From a checkpoint of a small mixture-of-experts model trained on Wikipedia: 9 layers, 21.3M parameters.
Below are experts of layer 3 (counted from 0) of a mixture-of-experts language model. Rows are named router (the router's row for the expert), down (a neuron's output weights, with its number) and show model dimensions 0-191. Each number is 500 + 50 x the weight over its row's rms, rounded and kept within 0 to 999. Numbers have three digits each.
After each expert's rows: a language model's description of what the expert responds to; "comes before" lists some tokens at least twice as common just after its tokens as in all text. This comes from a sample of Wikipedia text that the model never trained on. Tokens count by the router's weight.

# expert 58
router:464412488536451462509472427515532527601603480566515467504502572421463507469526516488440563546490459467439512443452554472484534450484555508456545536436481528525492522549449429536383496508473433510422422448444515439473559478479445524505514425603482473492615403502511445405519515508496577479543398548440525419488536508586501398438590507565488540494504555499441470470494509442450497375616454411576587450507515555590566435447453523512511528537459562439459575493565518494538527539560517454541548433544498455566510509485512550548561461478547444439457507493493475586520510535470597530
down0:495489464465493497510490504500556355526532557559493495472532576508573541479494492409493502410488501397433524494491540493526509581471518445510509528471528496454517523556516483507392499526447516414498572551518529408458432484445494530407527492485481429480446526501485551446414445563480602548492385484432478516486514478502478583461538509542469448527422480421491582551576484518461516469434560481503576466539544542514516392574626507409436485543531521506455461534471437659477483483409538495520579375492453521514404459485454567441524598506505487416503478531509471484383518424515524525
down1:411532424467481516504463582633497519631487557513486420440555574447529502462520458507503562472517485542461424445538582467404460445453580529430478461525430576574559526514479560484510563557562534478473535490475555516386417495519582521491521527479488571477487587508543539530514486482547586417517419428463490491455547543516514505442479470460588538433486428482562504608469528516544427464556537560454586594441478479443524467438461489437455491517490499620449535502446497503497450595497499631483497493488556428497504512516535500445547533616442521484519448469458470454529420549469513454
down2:473467528431515433463454551470452450394488499482480437484559487542514533505497489551472377493399460466601609484534449550480521598599423504470536539499463491511441534424522433514508541397531474434469537505486466411491533503469469432489530520537566477448565528590504480482412444406524429478521571409522547568531511448421494498479449478407586453444643475544465425491494536397508440583519450542378467459437450483528473588521485462511532591448467497479538484449470485434491510555519503504502459505497524531527544496549563540581414483403437440598537501471505505502488468522493565502
down3:475498402548556418504460484557416413435480527531546484522564482437497512470564396480487459509577511516510480405489576534427549406475609400471501490414538453488478532495490458489471486440498550457407512485451523518532515541450538471563538446509477473544437464563620487540505569499497543588411438476545517438538437520475488550495523552482504402506545537628646582594500559527498487508502508498484451432540624456498524412579520458477493438414546566467473498456502474512572510503401496447427481510482477581480484435524468453439579481455449483531468430563548534498525502485529575517
Description: Action verbs following a subject or relative which, often about sports or awards, such as won, gave, took, held, received.
comes before: " the", " to", " a", " by", " in", " on"

# expert 8
router:440489476562458561512461451471530522545576453533515435462519532423439554430566530428454542555463450505435504468486553437449487435543550516427542531418455487495548545552428455546481513561421458493445457435504502438431589441450460585530540420570479476456527487507456452404513489552487532428546413488426542487505528566542507472452582570522529592481584585501443468492482554488421511502586470379531598418539530497524509412499483502528591577538477508449423508593569523475533570534500590445544568490531525485529578577459503555549512484441539468435406501486470432564509509538476557543
down0:526494462498490425429430505476495512468460463464512479532442509484482533490530471520443489443554553540429449489557550451465526502491496563460493571459419544530486598438433540555492559514497521439323616474379510476449528503416415501470501554577503492451469437492578530387541484548505523492528425542442548527359445506535520485524451519494504505538553484453448477585551534429493506488480472483487504518472438482516558433535490498488529456467503482564467606473498447565540450440472594445499437471586586445536572462572475510519550453674454443509531440565552476519541480612485443538
down1:466441538566533492484548519475502396470459589533453492563565510508469474574432393475550492544446413503506578535434467537514514515482457519523552478511527565512509485494569494447539525474518527588527550434489507600503508458465537572497475511524408483451411515451587492545459494472510625492392579599564452536505456568502475502486452505535523485637395512576550545449454480525510515436495561548441494437591541534562460486484541516428451500588488546455607464503476454469492493492504512479469420516539501533398486553512568433391464458539559649476505486507470524479528511433461386432
down2:543499444456533546370471476390511465440493549472533447470467521513503539554517607519494428466525473448527497584481523491445542595492590538472555495586480447528519568535544510531560506441486536500494620510500539555401434425542425542604634520641508549479482516558524552482582493565445480467538447634527502556468498567565527472474441533480477497585449510494541484515527523567657448534506563511513499480511466533524544415605506575487443516408522534472463612505478489525450515465519505552493510499531536470497513438521440518501446501550569477456542533444467558488548523527521600483
down3:502487495533536471519484497475493447361483461484443537453496506540544392527518494502521515519446508476566439519519472453491567512582479441560432524508523454510670525496582440550571584529470508524534498563568516451542510529572555449456477486567535469602399536440422417528483502510477570393410518484530567475558521440430546442460441555452414520501433551444468471377442476544434521508479412569616582514580579504432441475522492503507563473522483413392562511410491474531556540518432489485523544523474572477520435547422536509469512568574523485478537484517526527468506470525494530515
Description: Numeric tokens, digits and small numbers, mostly inside table cells, scores and results lists, e.g. 1, 0, 15.
comes before: " |", ".", "–", ";", ",", " |\n"

# expert 15
router:454492446526427575469431453511486537576494474564587474447558508423462505509605557471429486498487501535382489468494587461487522532515504533424483563398462521506563559520478493558397475557485440485450426495519528418413459476473445559542589459568491463508504429444457504455521528517466541432577423496404559486522476561481558488465561541550537513494480554490433466489499514395420492485545494423549605479528534522525558408528428531518491552576473576491452619521556548462536572544542548457593542454518545468500572499525582557548573471467567447401456492473486470492532543559435577530
down4:510563509431610477458587513531410527560578500459476591544534531426524609570513584468471527463515542454330534553560508497519462588544490566507466483513555513530454465507571538600517404600560590460445580528539594389461491591505579539445545499557544503519506454484499530590489495490572456505478453601490459492525530511418471469548484574541487477569528443505513621544481418544534530537556450536556522480453519518517451512500464586457524544402478484483522474440551537412486422508533478516481576519442500489506458465457511535456550433474502474476523552553496552425549494540480510458
down5:535566524491491481478536566448540465531484543432503472432524503573552489586537510556504479576567498445400472441390517456595475478510441451519495547505437499497492513421661557375531521534498527456574408520471381557556508480477427485434473492504468545396479553447423510569459487509409441502507493506527486458510434536523517513497509464561495404423521460436414531538531495590489467460557528527551549536542562444474431519593496549580470460552440540468454553461529503533425496541513451505434512446477440469480501544504507583582540562504537461407604507407476596458503494480579482509
down6:569422430458464484526434482473541520498479502443490386420472491456485488457467456514461489594459412507593486531521485519416520482502559521422489572514454475532513453485511458501496522470542528543461505484470535546468461444480599458552439473534438578506483468564494442439549490538459483550394600530520540500523500421508584409504563510434596468616568552531488374412478550497584512539469581431533405535532466518588515531489471511531452441522474493471481503453486490491441520487434533525539449575529598529449468549568538528504449530468512528617405639472456523433525521583590441467
down7:520590504492475473528586448463504532548439539437457477460571574476505416462476467477490530515564565538399566498506604470528444420450458468406471441431461483447471404587530479521536540415510503397487489485467398539577431459562548468519457532386462544552395551533510595476489487542424532493550456584384524525531489539604457516445523558443475440485574477472469495482415448495480491447478509501496460523532442573422531480539516459543499520470441530463485546476515479509466531539531444527502554421408641492451503524496552492540593470484640471410529473468516490516491558521499524454
Description: Prepositions after a verb or noun, especially in sports and career text, such as joined from, played for, against, under.
comes before: " the", " a", " his", " her", " an", " their"

# expert 25
router:454475481526489505409510443480548532514545457552562444407493567503423551438563572437457510532487498515396516453493531435437501445542513610516491535459427538499583504549481427566455512564485481517404448478380534452438548473465499537505553463524511440479537455465515434415566538531497535422584436575488606471494564541562562465467571518557546595450526519515463487477488507436408581447500466445511606456513507537541510443487445524550558553535463550462437552576506539431509500511545603481502568481554525446542493517499472573524591491447568438418495493419417413574538555523488556527
down0:431567471491468514534444503486555448484543567533495455491524450648514510495535377429463452532396540529473548504503409517521454472505463499428562462557548515484523490501467506507414555467425579419522467590468475504483396468542420442536514515440510560505554466446485508511407528497431563379427517484490507461558554502558565553478508509429492415526568562458460476356394556556463466545483475410535490581511456528507497394497482463382411521487471498488494536509413553529471474491506509488479593517501503543522466526457420511519499525537486509470504629476516500562431429442489493605
down1:466620442559534584471521584448481455581521555467502567502542452483518459527423525541454591552425507533518524534504437456488531492516442485543555535488497525554366565358447434496535475511442519409531541397569507482365516487503422396561483506510526542450554523606536491518456446491513577470490449536528460577571529488505438367559504534558517487562447477409431471538566533545573433498563431477519496518414518458491523492463461541481554442453522552491578512473570456540494478487537503577421511465570498520538460474473464400458505522530458522553536483493438578493477472466478548573
down2:473503446563603468434521477437469446539443422519507546557474498507546557481465418448510509534564510551441497507579430447467488483497506478458465496425570581594527628509485521499552530564523539442371511471429499467436599501434467473489491485496608482571498498467455498475523552540567484461526604561521491549503507522504598420554490488519420407471390563572420534472563531563453549511454431496452564536548530544425448493545540445487500475531400524439481495560447528509449498449549571444463560477474458478437454579465617447445507607546462534572524520589475480514536487475540528481
down3:526469515478532540525490486481526564556573519536459529570421517526446470534437529521538387448479445395557439538557444495441520420534460582529492555507472550444551422543469519437520484430562401558403472495447503458538527515417550555454442443514495483545428457444514440479478485550431489555543520506530514395419622497620568518540524468475516648477491482534457518569517454475501556459445609504498507519564380518596506454462475530553494427472416404552462504590468538486448487508428510557539564552491473442475420438520487492420511469494449463519547477553522452513469510446535508431
Description: Final digit or leading digits of years in dates and citations, like 4 in 2004, 196-, 188-, plus century.
comes before: "–", ",", ")\n", "0", ")", "),"

# expert 0
router:461485453582405539516414410499569543606457437569549419474524476432507562437530518451499524523452450541445529492467588450432509478518540566442527518485467544501582570505426468532400482529447457506425405488488582446452520440474468595578570443554515444439508435462460471459506514494425540454538421537484531452456519531538582493433583500512540538441520530555455488463498559430495500426531471395556511447594529496554534390545432534521582542525479564427467570514537498497509543564474532425551528411530504539580513544490514546557545472463542460403413538465459496540521536506480572553
down4:578576510551531503435478517470509462409534611545494527462505431459478523584510534495572504516551445516594410612474480537474583530508620503567523555391544581518504507528457536520539504413538508545359454447524541590522493494492541500530548533450446523462589467527482459533520537571425470452488573588543404528536500506513438488483575491520438562524431549452531456483567531531491533531446569472510468516539529582606481574484557471487466530516493545484557478582512524425570575584572507454542458533413561447520576437485552536484406502560489445529556506540490483459405523507444465549
down5:526525594431538452545553444447636478529474536444474454497527487499521495563512439442564564477528526550472454486523448493505421526538544536414486497399483390525422529455559558498527507455423495396575496491529439539540468520528456483458415513418428507511517576503533544476407490505502487518522555426406480514423510417482534494459545494462503516522504495499451435541406422417487501535441508497529415542426519503422554494485575512453479518597423503515504514552462479569457504500433500496512545493439552472398553605554609459419488367536631572436497449506475454478458526503548480557
down6:443400456494482487544434539535488466564455506531564515462491509500550488549564546448446540423512457545480462556451492537492423487586460482521469571514425511503521552443506559478417500478469442452445486460624437514502436566586540482491504444484537521533481490466533513541452529466524491455565542442496447465465491547443452599474523482623531508499440485469508526516504426527538547379540537460483524429531499496420511463572541434481512477553623547520465519434483515438471452515412438592492468499557434525601562544520399505450482602566405551475563451556479471449519552463318584544
down7:516502514440568529520439504484541520431412479541410563489409524460429500558486532429554531635566488505476448475524464475486544578508494499506459518450535560518506504584475540550518562503475560522429542538569589548425482566592524443485499594487490485458504441570562483442436513453433493468573501515531451442490482445502407453443486602460396422513523541428471467389420532528454462441474566406444480459542650452440534489459482508504529503518503516416583511568503433621439487472443543554485539462434521562604466491465508429473541463581536490472510511509538440487457466471541493525
Description: Prepositions and infinitive to following a verb or noun, before an object or verb: en route to, used in, due to, into.
comes before: " the", " a", " be", " his", " their", " its"

# expert 40
router:444467501565437524470497441448586556579516440520547441433514527455454617486548550498491547522430482512444577528453522431481507450514570522479588540472440504519499501537443459500399486542466532538435449456440498467437570454463441582507525494513468454503561485473449514472551549472480515448595493512450572495495554578580484463467505532572561598454583566550448484474498585460403546479532483435563575422538526529561522437481474539540601567604426502480459529579547599448532545543520580458549535524538527450526550545531476520550536478432536498412451563440455411606492576550496559491
down0:530483451468502476557485410491559515530533559515497524617520483468530486480481490485493481652530545520511483539619420481608461532594513423444491441563546515553485520445525575565581505502494476507438506526521437433505518525580455562484468456575442484422433468506464561532515478430504518424521484517585421509466475420499461418529559539516476511589467480509414446437499473450516448491430479393535497467508531522487463494395520432452443554471530369457504483491417452564430603502520499394507547539487570426507520528447437490468493487517453593504428550520457441605508468542504570589
down1:503458570470482487521473400468462473561565511521481490523527487425469577541489484515461487465530455461423539459472504493577519534477407535418549453599514506560470544511483507477570479500479513542455583381593544553506454498391437423512482566459477457470424499560398531421505393492452529548541498515445512532415503543425532496441493555451406375531474407451418537547521511537484523489503535475503490541549532523482490405588543484454543377490492510473490523560554490474544464518502640541439503563505600461524519559422587524458502460518504509620417469524540503536568585430529473496
down2:545534554517478545562496451496459499526517519499499493520578570514571413532512528490563578568532450541443526490505426523530557442505528474527477604522567588538483481440458533544527560566425454438504510554497452483574403506508499487489460457460480443465481524487400524499519414485554556438523543535504463591555383396514505536432539555526427507468410526425543413383471442515415438545547439530545546564467565421492521432513446545489514418463540497477474461487498512507441488324540586431517452520496513471445492459477532540487505616558504617512522481513531492576602501520461430523
down3:458487533494516499495560526486612545501580575509534565590509457559480467486563499478568499579524507510494522581475459481692501468552454385437493530497485522491516512480537514505469537541514562536398469496468467557444462536541496526563440478452425527513463467498459621494475519521521475486490586391515527512489485552513429504498462487528519508419519444402523562349543454519426517561518466465461497502520444473463438419400531490454427509542421433559546419494489458448478577534588495452493533489515499469505576437494553499471538616406503444428384506510460494575486569548462539426
Description: Digits and number words for counts, money, scores and dates, such as 103, $5, 12 March, hundred.
comes before: "%", "th", ",", ".", "–", " million"

# expert 3
router:463435442539451497525423460488575574561512462641505423404540538458531518455555516480403540543493477528437525458463512486393491435522587530490534514495525512526546525499464503513384452561467483514426397471449510462457543370472405594534538481541450474454526453483445467440492471501488527468530444515482547501499579523560537462436591541555509513516539550493465407480477498376430554420552482406505532448556538528589596446492472533551517516498487505472403579521581517511556527497569545423502534456543503429496518510518505579575560454447509466456409552417458504589507530541462523542
down0:452521598521465491458507528478473484509530449580505442558531469511495570468544616562552511521471442402492415504526471586534564412532547502480549514471469457503620431568586415488534507557523577496467489550398606547591505459471460502499478453594536461559551499481527622503505482554468513531456492525533506498606506498440475475541409551491455437490539407400484467566498520480494502513528515512481527574472504537511452440456466467477494507466510503415501506490458473467438528583501492413587512440513500435571567496455614476480433605508558446595599475508530446552461480553590396500
down1:533583467509549544481516463520472519503499510469463545478498458444530494523434365500427478464490470478520583548527561567556495567451542446512513494578457487523489474531512471499515509386484491556424584546536563430536579583544508586397467442477549506479541603538495558557441472567488523509503452509532498504515529440570548513574439496539428452477545422410496499443530416466496522475470586430521463466430477500496487491435460584512430503463435450580378576528446451591411454476545507456383537522529449417431457343446511533468507474453549555432517503551504533444503445533557441519
down2:482494622452447498563658460476509552510601532453479546502449473489473481610527448501485511469394571426492506493523412538502449546517472448408513539548504474444442506385483451496466487579456521561539476491509508511410472476435496474453501500489519462557516516603488419487519530442538430478512478435471466566504479456481573481522471472559444440525504471494469461386540423484532454440435518503528543436498543437425421593439440521539507578574463410453436436622503526523549524478512467481386578492472483484504344488474473573479482418470466492451448492566546496494493570504479539467
down3:551519500396441452482434510431608429548574556494571542415507536473552567456511491524584526424493447534526540477524530529475467483553520559567491465533603496556594465563443505512524524559513479534577492541522491459529518565527493549527511459592559558483575504671435469521517456459390526515418469549558487583505482579462517504539501470512422507505432544488477481477553435550550398510452464423489527486507520407526486496506485534555474481526368483529498519487538522474526521413471561591431529475503519449387408594576471523578583547451445497472559528440486464424510465539526503449
Description: Verbs and verb endings in biographical or plot narration, often after he, was or to, such as began, moved, drown-ed, traveled.
comes before: " to", " in", " by", " the", " on", " as"

# expert 48
router:483466447571494553426444434478531555550548460572595495452513554428423544471542530485436541573465472531444538446442525459431480464579551578437513545481501496562575505574475455535408479544399455526425461469456516501487517502479488527549517411594451407491569440511424460448560535520511551407511451555430560462504547566526564417419610548526517566482581516514435472460481542442437524471549452474503537455529509491541544435472427522501516565532461564484494528619569574413591529545525579466569550477541548474531521530546510525595512453449531475439456552468493502556549551535450571507
down0:497527498416482442490553505599690528448451469514494452508505507456401514513478485402512473476458511474533397538421370444482545535527459542516431530526555441523464459438598466483501501608460634451455582434529470419477490528521471462538508503623517481489495537434538555470499497525470456496525523422502500522513470552467495432424478552530426610534402519451556559591463465460521513495508521512441492446503508552537554459517495494511522439445522426526528453497491500533553385521467535449422537599482516529474514543582408536478440451521543565534580535508499518540460439418522489576
down1:508536526542445549482567524413481428465493569490428518466462478441439438526444443514483438599564563485574523401429445524487452469462470482499514474474413444477562584431412503476436587507490478415435441467479495549471445549424529485493398523435572500519633492491532512509537549506620543500432521503455497492426415596416480511498505551533525431513502470603564489543440512393524518494471529587567521512569501469541448471478462484469535490470511512563602524496450503440470403503521563624561520524444461491464416542525497421552439512453439513513482497532565520479478425542496599503
down2:535496466473546625500479445477604594523446431549549455516530512432469535499536570548471487495456484477491496559543549455580539515513430470467491447461473544506535431486471531558535500480476623518488547435567400422419402499497484452482503540440521540489571474509513522487577529506469444508499442429549593551573511535568472544513433487500494443529441503493570444541494461549566453532410463424560562558473505401438433425525467411472580454513607517491571535581461500495446538574409423488454497540470629523393590419508496557469507430537562429449497498473515529541492518509556520486
down3:501514347438420526437561515444543491500475569546488463499616528467538524459470484425552415524462428515510413474583453560468463509496533564518449511444477554505549466516519486470455550524450548476500491502477486558478552480478490436412481492517591558437556564468449567468477534490502472490357508479481601495553559552465356491429528500450424492438535471470504480519575476446500522488443391590478607505490490477418519494413566434419490513505485540486580479548492407607480435452472530560448438486448562503535525497435497526544530566489441571598565464537482436483465562444527523515
Description: Closing parentheses, quotation marks and brackets ending song titles, featuring credits or numbers in tables, like (Spanish), "Real Prosecutor".
comes before: " |", " |\n", " (", " is", " was", ")"

# expert 21
router:419505470567416555483459531447532518576532482537566484474515523416478587454549554463493567542468449537457511482493512440482527448538519527475613514483450481527589536500446409575492488502502515499388477471473525467425533483482455574532546452571483441473576435513449442397535541537475563499540475534461550473509542586529486453441580576579540615495528516534475470483476547473401599501517489374515570426541556552508494392498494510493550515521457534458468534534559575450522594532567584427556518461508529451502545493481470533545568457467544455423443553460439424635573540558469551527
down0:488505496598556433465462536470661459452496490465578465471459554470534496462554463481571591562502463464500513528496509478468576548466533504533484514479522545509530450457412448497501527517455440563514521408531567600513511479446473546415535455445366461463455520481543519576505520489587502500503515465489497454480453527502458455504504574484511481399488566516476461452556529588430578483394447567577446458456553477477502515459444536494534410419526540474454556513559485507512505451438482462434449428555529489507452521389461483476515483697574565448598434524485469528535433571571447471
down1:437478536544460462563524507432434534435485471461562529421527563501426475485463488537454551407589596305439412476472517550487423506504443529494462497544461531502538426468546403484408460444462461541462477474526483542476495518454542519480539461409495551557473522464427504509524505488513456513532451504507461465480471560408522479546430446505463489565536531557465491548549573476467529440641526463413414482511417490543523485522528519473506498505495521355501474448462462574535503440427549460365553438481581559432530462518510539479496432509606451486472438529468573578420523489509463485
down2:556416361499519482471469376529472561538506523599466437450445513559529381559577549557477515554475451534520563527520538531506527494501408463493393484550489486551500491464532494509532503486412449428519438503503564533554470381424527519493485432501450533509514502576546496525472476463568506586461508483428501542606457528527572523487514521516479427485456529502538476395505457464515490458529556583553495481527561505471537519423461519540490465478582560534495506572304462617508447526417523620423509436520405539527486503568544557499519575452497466547499468489505464455552501517494559451
down3:458499516473470457435412451543465380429465523574460553520503494524425424383489437454445461465500487534574412421477584467525550534555544501443486501543480467509547515514518562511502527527468494542528529438545596498561534429510481471426498508512463521433507501486539493502520471526464485512564446545428474427464571437512443459459523528471479531351502611450494511480601488476540502526546483512518487407419508551489508473453409509583537426464489410470490552622519477475500516498376540624426543561502527530472476590444460510511537667550558447568560434500485509446484452479519458485
Description: Digit pieces inside numbers, especially coordinate decimals, vote counts, areas and track times, such as 46.176, 72,534, 4:31.
comes before: " |", ".", ")", "%", " |\n", "′"

# expert 28
router:468448455517440501452434506437556562609514474566549440435509526438435545453544547481494518480467467563385580420478563503471573434523542576511495549424492523533525506531453439522408476508465433521473492419447495417400517484482486523573602395547409453474548473439456510484563479577464575450521432527405583459553511578537553448479542511524567527508529512541485454509471523448464521492547480378564548396554559502555561429512441508517510524536466553498485551527572560398550511537549563447489547472514526484553512510477527547523549453434539502461454530469429466514570598550483607532
down5:513501506445620453392478551489461503439489644527473577448480515524482519465525370458433571535518560479527539542505572515540582530507490540581415465533476483475484492522512460411488466490473450525526368500479479557611547472470550508516508424453518496433535483558510524420562531443461409480493465478538539522537546437430492483524529525570617560601433551567486467487479476464492504566449518517491518358482567414507494631494481440457439533458573426555542440516511396499482520364452446535506513511409487460472513491487475538490472520506535480489555497516541553438489512522495596467
down6:534514443481537489470494474423554500457514446549504535567523428427515450627606517440469472563500510570529508569585475581535495578564546415521540567439580484614524491484487404499436499422550558500452478496540402549579454464453510536447573485450534491498404509415507450464480419487507496498527605514508393543486479540538481543502448514476573553513557467459568462495534468487427552560480441503553506541599500396510446524555533482432464552427508510514516449390529488497547618433504488472546417613506515472518540561477510551542491510479483508448498495560590432525425464429469501552
down7:423581583373505544536447497453503525504380451585550474576459497486381463591464515507465548414515430523516483417532477485531527539504535502434541504476518519472532443460519518497491503573444493520437528476510473420540570580539424488454559479439508590451490486475406565480541515506485547445454461528464499609451444581542510538480471444595441501510509430533562485510433538543605499528529477531461629484440449472404445535470421486490520441567599508507511489439562584517455483474530586527517522510411448500470502510510417512499596514519527479493444559462530619411485536552550470556
down8:539519499432504504470457585467418465505581431553477638487502491549563612432561532559624437495536426515478477623544637549509454539493501464441423559545539490556531488558503537533519488475615487462528541445511536531499350472500565461531458484472535479509482577480506426544499447523571522506449509498567511518501543518494496515502552487461479517586521552502529488499602460447522513473416416426463451564544540421506507500559497476482492481486438460486488490452471557465495488499565487574565597562481525501418470559507465635535503512568511514421556484531523402432418488509452568582
Description: Commas and comma-bearing punctuation after introductory phrases, names, years and list items, as in In 1991, and Chow, Gabriel.
comes before: " ", " he", " the", " and", " which", "000"

# expert 18
router:467441474571481570456475472427534540480538474534549461463520558431496523423560525508459531499455438481435522411476535464480587495563515572464543478500454494543540572522496468562463472539448431529454476387520548434438533400494465524566587473607456475503555462485417423447553510536479500428592445518509551484516554602571550448502543530479489565468539558524458451523514563408442577433557504466525519397505488524518568438487471508539492593499488547447398529503537538418566551539529558463546580483545524495528567497507544546548513418470606441439480515471445458594501604611520520576
down0:557512481497514421503454530493553526530424530459524488481408519521555532475589479566553485526522479438390513581438438460558512513496637527484345574489515595484570569418469564404501480547504516481473467526481534525566491486463554412592533447440569549576471439525495503515574493479492428497516517451481423594583382528475462438556504501487474584577459506537461561511501601518484466495552506536499578422571528516492441467425421451524424492426484535525497500408436391530521543488484477446556472429558540503384473545478462499539475498519541538470447470492589473482482494447470513471
down1:448468477390495467493485589533505499504443473598483512613527504442487445507544427402524471532528426555483462416422434438495534394481490478615465511493550428480444462523590505437445484452552509433586368489458499418499526499475564440466460513459521574476534589469474437522486547485581477577402469514512463491436492437455595536468512430575556506548511596513500518404491481509499410519514521453436497567482572486633453554534446523436521493569435489490555520588529494540526505486469540453446478512536520472502563459539434509547536436427464541540587540485498476531417478433448524533
down2:490512464439489553439490513584512506502482570486427470498527553579581538441418514467434489493515489581472546519491524448533421545533532474513451508467421560515426489505446475497551476589524566520477449504414534499484412594461467516458502500343427513522467473477474545452383488485516530473481520549472571425448524465495546472465479587652429385470528463476462576541462502514503537510492475500453433581584543502516580549472470538567488438494455543490423531473414492500502549534501636473517486462513547354539494501443573578452539545488448586486457564492533504508534481395508603523
down3:439575534438518475517582487514583564436619470419500431554491463511469496559489552482489605578416527475504493495535522532482507499530440510356493431513456520398560590497530463510524540379513465603490566496512487490443500487541446497485538548547410410533499522534557578510487493562534453449498547592448462497468516501585573453455442508464502572531426499535436466464428492478516485464463511546512403479475400509469509462475537431558614553569457478473495497545528392528443458523497546534513472526447544433549473440488507465452479440476448340517468615496467471506559488463492464430
Description: Common nouns right after a or an and an adjective, naming roles, events or things: a charity, a 1–1 draw, a member, debut.
comes before: " of", " in", ",", " for", ".", " to"

# expert 56
router:448507446518471541499436403436560580568524479562568470438564560496496578419561532470475537549502432524490524427464550484433552453582519532500515597473495472556583528530493428548472474560469436535468468480402541477426547450460489522506587465499459512402526449441492466472562509594443630427551427553499569510501534556525553464437570546523506556504516527548477414515480559461494546444574433480536569452552528562511537453543428512548531513599451526448485562589504552467501473504520487422487519462508549506542566533484514544579520421506588497449454564442502397574571544532496580594
down17:500448465489558503462493509511484467311445521504496478434428489431541540480519481524520381470453507423496489544542602583493536537487532507454480566498561504562519486527526528449485453494456544518404415458502534517537458406484474467473505446552461540574479471505503545386413441510626384507479507485504542456496542515522503444517449492423463518498446536581462573460553526441491472531464574440475502484608555498511486528570470591518523551331466514546471471463480470558487541477488511594504595477477575496491498515409461540467470476389569464426494529558578524444411525503575559502
down18:445522454463474592562509505480493560480468494575509485402429438484544520535541521472536412495453551483439514630459492443523503536462563569498480455535447469462489528545464520366506464400462441573518422503489493557449513466591481539396474402473540501523481524519490425529499504442540391466432530545569472400451510486511610519505485438457515473490499504508528588476479514475395501507542546498500628570463474503476513532504448506393442542528453457488466428492529498420572471584463496649508523521604463400496471494568430482498476526485479603555512534462469592431426533498515525518
down19:418432446463428582498539404528396463442483454567495495501554482435511426527574508482511456435487523491393589557589501530557482565585458470636514508414504494500559503606433475459489526481425529519386532541471479476445528451437544443443467504516453451446481522598445566552487494407490485476502517567475482464471530441560481493539473475564480555420454549543504536480481492444434502474553496521517592475535557562530566427484464460465521572500463538439546376355525514477461459445498475454494454456458498482567515547417543566473489606597524471487514492505490529447462509508534593489
down20:517499565574444540543496431514527507479577503452496477426635559505531532505500505562526448486513537535472461549507432449481456561496612475503461510547485482412487655430481499524510491513479507501552486419521560583498482533492572487484520454564433535449352501525558514441478454540460482512511585614466538495489507484503418523523531518629493456482523403524442490563537416534517558421525456576485543448646482525555496547482583602515574573552497550429496520431465474510430462501537413434466465510435564508478451442522581524533588449453518421534490505503549461478478530462536451436
Description: Field names and colons in infobox-style lists, e.g. Website, Spouse, Operator, Succeeded by, Phylum, Release date.
comes before: ":", "\n", " by", " Born", " name", " Species"

# expert 1
router:444457441559429510463464491475526509605521441501522465480515551449440532457523518472501546523396464504425553447469507483472494371489513567512540522515410507528567505504459490520445508555440476524440404474471530394401543440494465586505497460568406453398503502510440535488554554545480542420481440518429545466538512509586546431476539536544588516483560537543450480462482533415476533494590469385509552456509492589534579430530475500509517534568478555480519595526597577400523512567564611426525509483570485471583559537454508561538570486454534478457464458502440495535537549577497573570
down0:425581527464511451500464521473486505472491539558567538406407501508490544514488489471590467566435436519574524579580495545489542523538514536534522452524412607462475535634373478483508510488505558600467439486448471570608437469443477453485522536448492434421499489472544398510444487464495555564484560393531463501482473475477519491529469539450495506472513510476514404458486580477564527563488554485480490439579547490583516578536439428461465559475533543482475390455466517516407577492486442477618537468471525423371484491409525413424447487554508421437452526507491462474518497482464469529
down1:508509515575453621548524506474569533470447542541517426554539507534488441504460528492443531536420608529544464462487530600489474494556440621505424495620463387410470533444559495567474457471556512577618511548485563500473449416625498489427474527596525477512551521448535491526532502469445524437463567501551462494498499436505561432521519492547517545533468532594472517545478478512551456534526482465511436473527621478471490535502395502534504514501429513499569368503479640505509468534410449453488534452494454550571503493533515543453477543526546613491483520538497638480513447501502526491
down2:613571515515551522433472462548510589447516489509487497464441459539446504600521566538526522489648526494526472611486497606506553636412546473495477506440578441507532501553500478496570485572564452479424563492459634485584469502601483533514577539569534493529488487525510360441434479538442461467531500531520477516538556509555484445440444462470427502550596462453544499517535529513580499559444454473548437559441488450479508531428539506481470541459513503443453589512447511461516569435534492562605386510523502540537540548548462459520554436509501464408470466446498525495489469553474558540
down3:518517521412480480520593486512546477566501402453536507528474547516530489453394512451581465480528440467493591462528461480570524439489539507509459488467519485414590542490494477479492526459447577479548468552510468502551514515540548549517571519480570495470525583592521505492492549457627512471515419488500481539520475400434462546452502435570628450562505482479501444468518456522429475469456454402496486447521414502585458519493605530479537493569558406421491563508527464489420552486432408492416513639532528570582551594422405467457481515563468514412552463513474564436458516520469529419
Description: Conjunctions and relative words opening a clause, usually after a comma, such as that, which, who, when, but, while.
comes before: " the", " he", " it", " they", " she", " is"